{
  "d_model": 256,
  "d_expert": 64,
  "balance_bias": true,
  "n_kv_head": 2,
  "norm_place": "pre",
  "extras": ["capped logits"],
  "schedule": "cos"
}
Below are experts of layer 2 (counted from 0) of a mixture-of-experts language model. Rows are named router (the router's row for the expert), up (a neuron's input weights, with its number) and show model dimensions 0-255. Each number is 128 + 32 x the weight over its row's rms, rounded and kept within 0 to 255.
Before each expert's rows: a language model's description of what the expert responds to. This comes from a sample of Wikipedia text that the model never trained on.

# expert 45
Description: Word-initial fragments. Opening pieces of common words split by the tokenizer, such as sup in supply, ec, ep, pl, re, trib, cl, dec.
router [160  72 118 116 143 108 142 161 130 109 175 130 119 130 195 141 117 121 117 113 180  77 154 106  84 146 118  87 162 117 132 132 153 119 133 165  92  72  93 148 120 103 128 112 130 118 141 123 176 123 129 174 159  98 138 104 167 104 103  74  99 126 147 165 163 197 158  66 129 139 176 106 116 169 141 106 164  99 159 161 154 108 147 151 199 112  82 235 166  95 115 134 121 183 174 150 165 142  95 136 141 128 138 101 170 106 177 194 138 116 133  76 150 160 161 153 113  69 107 177 143 133 156 114 178  46 185 171 161 127 104 112  74 171 128  92 113 165 120  94 118 125 141 112 133 117 154  79 145 118  79 155  94 146  91 151 139 130 100 127 115 146  89 153  98 124 120 133 131 137 115 139 175 192 165 168 152 118  67 109 130 144 152 129 217 124 164 101 173 116 130  98 148 147 154  84 133  78 104  89 105 194 131 166  77 140 153 121 154 120  95  97  77 156 140  79 169 104 127  64  88  78 129 172 105 175  99 147  72 141 133 112 162 153 129 126 128  58 103  99 117 134 101 150 161  98 127  75 114 147  90 121  82  99 109  93]
up2 [150 128  43 121 133 108 108 176 167  94 107 116  99  70 176  92  92 138 236  97 123 122 172 118 148 148  95 105 133 156 128 107 119 158 113 205  91  71 109 135 146 121 120 199 109 158 196 140 130 183 142 170 140 136 156 124 168 162  97 127  62 106 167 152 107 105 130 116 113 113 133 165 105 172 126  68 151 128 129 158 149 118 124 141  96 131 149 166 152 123 160 124 127 125 150 175 119 166 167 129  98 125 122 108 160 128 110 131 143 117 165 101 115  94 166  93 139 161 116  81 131 110 117 104 108 133 153 135 148 180  83 125 124 135 121 119 109  93 106  73 167 167 182 128 145 158 150  98 115 135  70 139 179 127 112 151 156 166  89 132 147  90 170  93 104  34 101  92 156 170  95 145 120 138  99  73 114 108  76 140  77 118 137 127 179 137 128 109 132 145 174 127  81 134 101  72  42 160 116 114 145 212 114 132 117  91 133 189 179 162 139  91 126  83 149 137 145 124 134  86 135 127  87 149 159 156 146  98  99 142 132 145  27 129 163 159 197 163 175 110  41 116 144  83 117 109 126  96 104 124 153 121 146 135 121 138]

# expert 7
Description: Prepositions after nouns. Prepositions such as at, in, by, of after a noun or verb in biographies and sports careers, such as played basketball at, teacher at.
router [135 104  81 113 183 104 166 161  70  74  97 139  93 122 153  46 134  64 160 172 172  92 112 149  89 177 140  87 104 119 122  85 150 163 162 105 105 128 109 152 107 144 128 139 167 107 119 129  98  99 106 143 146 105 169 137 136 177 110  85 157 144 149 139 156 125 168  92 163 128 182 138 126 148 152 154 143  95 134 135 103 131 157 186 149 148 131 161 147  93 142 143 105 141 151 160 149  81 153 174 113 168 129 150 122 108 150 159 124 114  82 103 167 158 125 148  98 107 135 118 156  73 130 170 168  94  93 109 107 131 103 133  30 175  63 162 122 121 121  91 145 148 162  52 116 105 137  69 194 211 101 135  82  96  91 133 162 175 109 143 119 179 123 179 110 153 119  95 116 106  93  88 119 136 171 111 180 135 126 154 144 163 137 142 156 132 172 111 146  40 183 126 130 129 150  94  82  87 142 191 109 148 104 134 113 121 131 124 148 187 122 156 101 168 133 149 126 172 142  93  85  88 103 196  97 134 113 125  69 123 129 165 154 126 108 148  89  92 100 129 143 142  93  81 143 130  89  69 144 206 175  89 150 181 116 127]
up0 [162 141 106 140 153  81 119 127 120  86  85 157 117  87 210 122 117 120  88 154 160 142 113 120 110 167 124 111 141 192  90  66 150 123 101 118 111 123 117 158 102 128  77 118 133 141 133 119  92 145  91 152 143 144 170 162 106 150 131 122 152 143 123 138  60 147 179 103 129 189 117 132 137 132 108 109 143 150 136 213  80 144 186 103 163  99 110 136 146 165 119 122  74  88 150 213  90  71 111 103 121 127 105 171 122 149 160 161 134 124  93 123  52 164 119 115 113  96 116 129 166 157 103  75  88 129 140  89 119 156 116 179  49 155 180 195 117  65 119  67  43 147 159 125 116 137  71 113 155  72 164  81 111 154 121  92 150 130  91 160  77 109 123 181 186 134 122 181  83  92 144 131 172 143 184 121 160 109 118 147  74 156 108 175 124  72 195 111 132 142 149 184 136 134 125 155  82 148  92 131 148 154 120 105 145  69 103 116 159 140 151 152 131 106  81 129 148 118 152 110  99 114  82 141 145 111  91 100  89 113  95 155 130 196  79 142 116 124 107 120  64 136 170 172 138 109 125 149 142 148 176 107 114 140 164 136]

# expert 13
Description: Of after nominalizations. Of, by, into, from, to after nouns and participles, especially -ations of, concerned with, according to, part of the.
router [123 141 112 126 166 114 163 158 104 113 106 135  83 160 136 111 113  84 194 157 188  87 130 139 131 191 136  90  71  95  97  46 148 143 176 140 107  96 151 109  79 191 173 160 162 151 126 107 151 136 103 147 116  75 162 146 169 162  75 109  72 111 162 176 142 114 114 166 155 107 214 132  93 195 120 137 132 112 159 122  91 128 132 156 154 160 125 129 119 142 179 115  98 169 138  98 148 117 120 154  90 167 141 169 136 137 145 127 143 129 115  90 196 121 125 155 117 125 120 133 165 106 135 104 129 120 118 140 135 170 120  97  60 165  94 173 139 107 108 111 123 101 131  51  72 109 124  97 174 164  48 122 141  62 126  83 164 173  92 155 128 162 136 199 128 146  88 131 107 143 100 120 131 114 131  88 170 138 148 162 185 163 149  93 138 151 175 104 132  93 197 122  92 128  97 121  72  92 130 127 112 146  88 131 103 142 162 169 124 146  68 116  99 171 141 114 137  89 149  71 106  69 129 174 115 153 124 112 126 145 147 160 147 148 124 151  77  87 123 107 144 130  75  73 158 200 107 125 120 210 177  80 131 160 133 116]
up0 [143 111 133 115 180 108 135  74 104 122 131 118  78 112  74 103  57 108 134 138  77 132 124 105 115 112 133 108 157 141  82 144 118 143 147 125 121 151 129 138 102 120 119 170 159 126  72 133 110  63 194 104 159  85 139 179 110 125 123 168 114  93  95 201 165 151 125 136 111 134 131 158  75 141 127 156 118 109  99 142 102 135 140 169 109 106 176 153 149 155 175 126 119 130 133  85 110  89 155 198 127 172 140 170 125  45 145 152 190 214 136  87 141  77  84 118  71 118 127 163  86 148 136 188 104  76  62 158 139 166  67 184 101 109 145 139 112 161  96 119 169 129 133 137  90 141  97 140  94 115  90 140 125  77 160 124 147  90 153 150 146 215 126 153 138 157 102 102 132  90 161 121 160 105 118 141 157 176 161 124 150 128  78 122 127 130  73  58  90 149  96 125 138 156  90 170 126  84 197 125 120  92  86 133 165 102 193  40 104 123 119 130 135 146 109 127  92  98  79 133 143  79 130 190 105 128  79 131  99 132  98 118 153 127 132 116 195 111 141 159 134 134 121 118 105 158  96 147 124  70 183 139 170 147 184 119]